Weights of a small mixture-of-experts language model, trained from scratch on English Wikipedia: 480M tokens.
Below are experts of layer 7 (counted from 0) of a mixture-of-experts language model. Rows are named router (the router's row for the expert), gate (a neuron's input weights, with its number), up (a neuron's input weights, with its number) and show model dimensions 0-159. Each number is 500 + 40 x the weight over its row's rms, rounded and kept within 0 to 999. Numbers have three digits each.
After each expert's rows: a language model's description of what the expert responds to. This comes from a sample of Wikipedia text that the model never trained on.

# expert 14
router:503521526558501426519462532483530458517555523530516552486522544456480519457484433418505509593426519447470490513462497521439475478533591543510523544550474496548533558552449463544456534480453537428479493413430497463449515459439460518509514495484469490507522491526463452511465540498588455451503493423542490557441548420531485483520489488417443461553514540446496519541522487493487450495503479475494463558510450508527464461484460531587589505488533469513519487420550442519506497500474530
gate0:537475466505556447509500501590539489580519523528478529453474458435486514539512545496429453477521524449527518486448524514424544466471524516445507520476482491572567547570458497521587485554545446465490505488397518566513502549511462480493491529513438528445531532461476476509474508466568428551468541534520576528509555494513498488470536534544491453542457581507476485483540520507535526471446475491560520485481517583544497566522525536577570512572493494519467494554497525403513521467540563
up0:503499488496478473554470537525504490534474549479542452559553462476454519464524533497551522455532520524529472372450434481589501511480468520573501449520522503483499489447506565481415481514509517588549510549493529462526549503435537461435497467499537448535443460522538562462548544498501556461483503509457542569498509526537485462472514513508527506490497425543463554452508519487458448554547474460423419556442503429413542447489514441500460535487503557510542529461528498582508491553516486
gate1:470533550515496587445449451481489463487540496537472532467451508426436517546530515469445474555496519458530494508460430499576523509541537540502505545469483500470547441461465450490483489508560542514451503508474453567522510419457513548504493457524467633490493489473397466485431564514509477473497476502516473627454425485501533458493495468466453408534534461483593450519539498502547465480530479494502557524538491452478507544490521454514534534486547578466488459503484479548502503486486553
up1:540475515464544455576552523450505538542455503470547500571549498528550489453463465561509502474441433572472552443542545464462569529499478461521490484459509479524438543501560455513431539494510529488501475507587478473494479511569464500472437503488500484493507497489535447440568428518513471491534506493455576418520481489480504584519466583525525521506523499579449510496450539465499545543469560605537467509452524560532515435526460535492491426501505471510512434438564502487496532460526450
Short inner word fragments like f, if, ra, e (semif-inals, perfume, Ibrahim), plus the prepositions to, of, in inside fixed phrases.

# expert 42
router:536524539542576473515464551497463437561513555517619499425546540461445470440481505432498494547522522556503430486462556449513487522503543495473506547479530468524501534523499498529500475485549567505523483451457487434513529486566471584580513458522559554570538523522469380554455528491603440489443504469513491517527458487481522472465488494493525490575562468480485534482476522502529521560480497483506493536499509504574541533540493526499493413487567536460488512411543536519494526481470494
gate0:481510565522424532507480489456489453566482599526487494444525538492493443484543490510537453447456510570569483450607476511506490480490515508567497478517512401449551476406505486516475537495537496539498536510546484477550469501534481532528451490533531439497511504536478460469439536517499567522519492525561500491553455491584587479586530458471525453447547507576512529522490460476454488523466510449510402500502451507500519526541486479589566496500526467487460581469561495568479515532475485
up0:530545532463510441507477568456483476531511496509501484456568558503467402505479494477454554470523509533544468503573470406488554407455453503498476524536501404493519525487475517467567407523502524502520555470483497445532506442555544531460457459486568487458573534503451410496460586471523497507531546533534414438517468497531532483509446532510529520473538450569495567531458434466457564494472486461512504496505503464552474523489415439525535499504573484490456540489545513504464515514487491
gate1:500446550490543380467472497482471521423507467579473533511445531523427458445555466545477499511471489513543519514445448466422465481488528472553463471447501544480528485451475484474481563514512446447540536507539560527529501494459482559490517493542564448479538473557551474421536517509475470515531572533536506539492436502446442494470501473508535474528539516515416414573488483433479426574469492529522509503482519555445559476518457494481481486534453486529488530504557495534445512423580472
up1:473516529512517545513487478529529545481462541461468537485494517471545473490518619492476453475473426445483520505538491575482564502515509513522496450464594558547445491520474508528413501400523489514505492523428541486531470482537434533473501428469552500511511454545463512441515540495486531475437588447470533506477487491463503561536422463463397586495487551545463509470438555530534504501529527535488518486472506512408475499452573545518477590539536459446545536484444514504510480496495485
Initial capitals and syllables of Chinese, Korean, South Asian and other foreign personal names, such as Z-heng, Kh, Bh, Se.

# expert 39
router:579519544581520481592440523523529452510471558575568558467519485530442552520516493479503515489497582499445501448417440498485485509498532503510503536506524468470521493538428459468478531515535494562487447476478452489435514471482506539490525494539520566506595430502458462529463498505582471472520516471498476504524493582563481481485447511445491481575534511478434579508583467548608500483454483451576519531478493496528524513542510565526521420514538537529523477510550467528510472493555527
gate0:452510517474429532515446501500530487452453516446595481495461486520536560469518538515486482474510594439499524428508479560562548500488517477448454557521518488532494550474519507453459509509445489559545499478524553545540496493496525525527464493462565524452494478520502479500443499493582492557461520459465509587499582518479596515464459548480456433550434492574485573440532490437485506523490544478487509489490537527546571527511524456609459501527558578520556504487519435535526465476543462
up0:512505527445451506536549506498387526516530542440531490524522569520519498491537461573510462494445504488493457469456508479564546544509532467510524542483565537594461566543568486519460507479554483449480559444478544540466603562505467434479488512533524510504507475433518467491467457496520475554464533493459505474502564483464588499465513439593491469511526492472474473465574524490532585513454504520471505488577554446479507481554512486464475498515497445420546542437446522529475449479484434
gate1:600482465500493492513567459546552538552459487488464484484463532517502545530574502532537463481529526473516531437449429472478520506526475555457507568533556405488534495497488562525529512521500503437465458531543427536553522490569450558495538479506461511515522456526444506486465529594455534469543522463550573468519493476468431406471555501508550477529447517588530494518443492551484507518549490470497503512569476507457451516565437505491444544559531528508492539441560488466478466463538570
up1:410461485539533449489488523454519515474515503532495476528435456500518530421471559497537490434569464467562485508570473539523434489488463485486470497476549514460580561550541526462538526496439579521590480468448514475480515508453484530517530520541554513464530472465515555537533462399499470486565535564568522524509436495522407511452534488469530540534501548548471560499503489525503620475533501562505551522550481493492495555508505466493475503460424452443545491525464465527539557540478510
Stem pieces of verbs after to, was or were in narrative prose, e.g. tri(ed), ass(igned), cons, allow, exp.

# expert 58
router:540422486544501423569507480494558383519515520556585520455499565428441515489488420468494547526510548565515448486504434481451472475503583483527501531525506450489570537523428447514542507472546486482507465497467520515485509439494516511515512528496480507533574472562476428516488549524514435502507512473477476506536453480479460507503472506445486446490521527435466480540546480548532508514545488542472511595507487448457531539532529608538484487499480570540529426424500449551479470450457494
gate4:468464517506524488573478506554506519625507528538533533540521477443519504446531538491548499513487466600507490448486496547562399489480542518481488542544503436455563583492531539487506500514525577529480460469553565518500521476488459456501546538478494439548481471555413518530474526494523563565478531504518492468481504513481509514607557538466472476440453503506487546439455564556464529490501507537479464418477450541444561541526540523493552511519504462527476610484526514490488542513492450
up4:479532488547526464513529512535527554504514548504437541490494438528466561509596497457460547454488481582499484430530447437456446488484526514548539447568472512471538430444523470488507509529521488529471463474521549519518515542467458502455528601491457471451485464497484515529497508504514484566475462501523562424521475426515586505483566485546601554456443478440440448449448558484457524522459503515499530470429434524465491476478510557467474523529525515587497566422531509459495521504510528
gate5:523533477461551542514555484484464523531466542491491484453467498551455535499472445500517508449529476505500362554514534539506506418489561554532516445515539494503482471516511509537480523507518488425520384543548448498561523427521515461539513513433468538468504509470456464586456539516533461575497458507533548445509457503523560439470505445467434500442509536449480465471495490569466516475543488570476550544491457427513475462475532529411477573456439480535497455508566485495537512538474530
up5:430522485496503523509540453521527486435513456528466536556533520499421540523516550512497526488488504487505518501492496574535498515503532524506463482421475520494462547552488554465462399497454434440521538499425549541500485613521545481596475440533507511444546496499539519509514548506480615572510513446530475568501477480551531488484460513464532542510522532435529529512417518533495530512465507536454451528462486497514593527540429530475476423509482447567504547548481469486469523465562426
Prepositions following verbs or nouns in narrative prose, such as in, of, on, at, around, between, introducing dates, places or objects.

# expert 54
router:550461503538478556556469517431517446529554567487567505444595503489462473473489481392438524509514535462546484495481460515536519420512615553497515543536565428499516569576456539513543420441494559489511488439511486470462524479507518537506533483510513527551556484534444473564475521512568441465464533454487465442460517510517545472394431534482529489490520485483491484479524504527486493499517505464532555499404525467520476470501516489463497493485546560519482498396518499533493478483470541
gate0:541493515498552561505520435477503466540594524554522537486457508466478510569480494554509521529516514472465499544493522506477539411466575469533446475472417492520439527432533526462452507452494522600522507460538538554536453488454509472502553529566540539478573451542518522522529505508422491462602470485482503525503455549532505489470495520450526446520504530513532536483551426455515492468466469462506539537512470524551502462456517505433460472512515426441551464521552593586492445508425500
up0:543471467539481511451531497489468532494568467511465450493498537516442445470496575510489530532562507460505470525504478514558527506485513519493531522459529486507474529510513504523559506507533565497524423514475520545546485526471533439504525387446412429652535436452526530467458482429506540504491492521508498534462501504506444426566507463446442510496511534504401421535455472486521455481525465524434485502490513430455508485550555494543587555518469492519458497490471515520537466517437589
gate1:534490496484541510463486495542487403537544512508565448484531490461475427505484518552545479534506464435547443537467542437531527499452511553488504451485448391475578526498506559539495442487566532497574397466510581529500480527520510500482532503465527532504531523427533489546475538441490437547535503547482513430487525533478506475561537537536547522504507474504523529477504455527519460490576482458425511493465555529508554551529508543513485540485603517492612527465518490496459565446462529
up1:529443546486500497516467479524584539503466428551468423490460439508424459476510550554494502456546474433458403520469438520519513488493477468505515495493483498521529506481471519510501505531524472511472521442502471471494463453474521537487545529521505567500452540485586535470494510536539486557512406499511529530527496484479539457479493534540529441546393485443466495528492463507490592482489526418459509481433503492466524491433464491512454463461399537530485552580613423568456468490515530
Letters inside Slavic, Baltic, Turkic or Thai words and place names, including č, š, ž, ł, as in Šmart-n-o, Zagre-b.

# expert 28
router:507520547539515461517515512465498490492474540569550550478471481483488510530544502464450456473525598484523455464478522476476503499520541443512532559442619501465526498599432481555475499426473495503557496423469520487460459419527468506535513473446524470505514528510499493558492584502512501460500502515542583512494479501477447524434477507499424484549520503497463456575549492495515484501568475486548474592465450536492543524534542553494529445549481510529559474452583445569468476425429541
gate1:504507490478491539517507496496526474489571495563440482431550576528596467492530494538530520558450543477556574553549506460558487505522529485492462511446514548457472454460454483556480476501467429506479534536487515507514443542433479529543524521504467508558484550454499464484497540531522485492476466468500540423500486529525493536504459474555457417468510556516510555519567480500523478550498499539484502561551406460458418415572546527524468494439524488506423510528538410440501502548575432
up1:525537557524525555541641442498533573505486545509424582512590586532582492525507473529488544522439476498496512486449450446521444436482513527560485503400482542481510509493510505481494511486548462537505563476423460508512524482493518506493574467523499520581502493500511503411516535493501568433493471515542542524511469480471458503483470533494462422453510565477468496488544566482478501539521497479498456512505465438420499460533481525579516504464561512525409519499502446527476468524479488
gate2:520469499497529448507419448458541515526531639488511522527496497506496489474489504506419502503597525495499441482497564505479573539441541522508462515494552505469537431587508491524520562472537522529445468475500518492426465514563511499533456539431549515467554527462479541495475531521519525550446465493529478525508403516506499529505530508457475450515443528582568498520507472438446533493548450497503511525512522559475568419457536437544475429512493452574480441546537482511503531453571496
up2:476481534504444434515554451540508437451445468551411503496566534525439467516484480466560482569439464568526513472506416441496430513509529420473498465481451491498491528479504523503511455514497491504532526441454511545570524528408487485472508511466537515552439554499536479498534525439508497474484511496515465390513489436505579527560542510449511516545561480513438584499412492470508461485541501478508505484479501467552529497496507500468610525489454538507524439482468456573529516491431453
Noun-forming word endings completing words, such as -ation, -ity, -ment, -ence, -ure, as in nature, increase, development.

# expert 26
router:526532497573506538523455502507513430573526528532516571423493552435483505538576484479441527534551557499516519512537476467427503426525568493484437507526520523467539542511472425491450490465482498492542491474473429427517487435530515504593570422472429454516560469478488505536447562488534461386473496440505534543515484492562493459493467556466455436470599521464530494483503507495516484499488522496526497524490443490502470556524593516483490514488535508600460503501493471518467535532506525
gate1:518470492569584478493532489477601530522464449474451558534484461533500545560501556532505553436560529498412546538482430514530476436491545492562508475447469522507467461484544486433498487479518508495512472592438525455491467494579530440495465494444440473479548508514500470429511539539480505500532462420543468444469513531473499501497553524547545499487434460515513444493532494485468533461486457422537487476490411544489458521496530565493536415533540491584467534463474443571478487520519471
up1:522537520474517485469503455562470497513496522490493463540452482557520501421530416470483484532501424554581466530482517535485518550507422480500453470464542511413522575542487551531482489512475454544454490482481474552495513531499502526456508504402440406541526524560421509651458471493562477502458442561469510533505458564470507487494520524430504507505564543564530530522481470543483453535543552518479492478552576454464479501499525511451443515480440472498539476496530497542503489492553442
gate2:513439424558501480527479544487548465474541533439510518470462584514537483518493567538470463500525484560482458495499436490499561489515530508412489602417482519428514547527485504447498503536535505534487459522539523458512497542519447462511520469493418515552482472480519478567462530496529513481513558458530498511445502441520499530537487512502478453490456459533403453457535556357453483546451497504527515469449515497461574584514487500514499532533505483537484542495499415550548522542529588
up2:491479490533502469468493505523496529594621483551487554529528465482502530542512454487422485518481545557471518496451484469488517489514431517514482467556508465480523521454547525477453553472504480450548504492500491546531503537561442467453439593471460455489562508509494490470569413529497492496461443488428606538465508534490468482465558488547511485551469523528455522471509495541515482480482583522570526593519508576552435510521510523541526509458484564482568420571482495510501551412501489
Word-initial l, L, fl, el, bel, rel pieces beginning nouns and adjectives, as in lines, landscapes, liable, Language; also -like after hyphens.

# expert 48
router:503423501574534467574519495564512503552482555536584513502566547496471550515511462413467507483497501545513473512515482479450550510514507450472459533479489482503507511491445445522472489497488534515516437498496394497492499468578473491495547483432544502550444522505486480538499526442446370495440547498537518506480450519503507448496497480421507447502566577493446496504476465452539473460505545501491485513509487446492545544658562525513523435515502511508560511444497491508556491428452507
gate0:510518504503488530591552472460531479554454580430537514552549462502451514502454448486539475477504501497527539517436533483606522517461517434447476485520419495571478522469478399471473497513590536529547484490491532490502488482452446518491540464507544540502460545523502503491541486461476461518514566498497505460435438503439569505591489530427526397534562509461445472531562502540546548482485457516526407472490445541458537507549478560506545522546522526530528490459546480526531507463502520
up0:490516505518448481540520403449501480541443604430486496483565521459476544507477487470526538490526512548529481459428498476540449549440508393478464433531456472462504507533496414483460469527550511503518493499550481473587520468458491501468516464433558516471476534520524507533523476474476491510487560532593460548488455501401574547519565473437521442460564528478460495561516555511540526509497466556503417485484487452412503510498484508484531499551543510521499476466543488514580470496488447
gate1:490503514552517555461535554514468545490434547482529554491481482517561572445573493530460472524469526534447473496491469516505533529451502448528511517551475467484460476501443489511450477511486499487488485532489485454549496463514495499504471479492531487541501469502440487559532511453503476446518559472499490561520580449520572426422549546496438479477513575433543520471506614500552474542462476549542538469533497501487463509601379507470492441456538432509581458523484548452476596505553519
up1:529533495511434469475466471524529451505575494491433469531529516508483502544558500523485445558640459464496484487456462515524499402591554482534489459566561503496518535400472503477529435471565503511495536503444504506450464527533522491470508512475526444482555513477484523560439505553455524528506532490487516439505439476531476479524453479482461483528455549574506493523485388495446507487493541478514459492527476546561476552522558545559543475560414449554539521519450522489563533530506526
Pipe, dash or newline beginning a table row, and row labels like Popular vote, Turnout, In, On.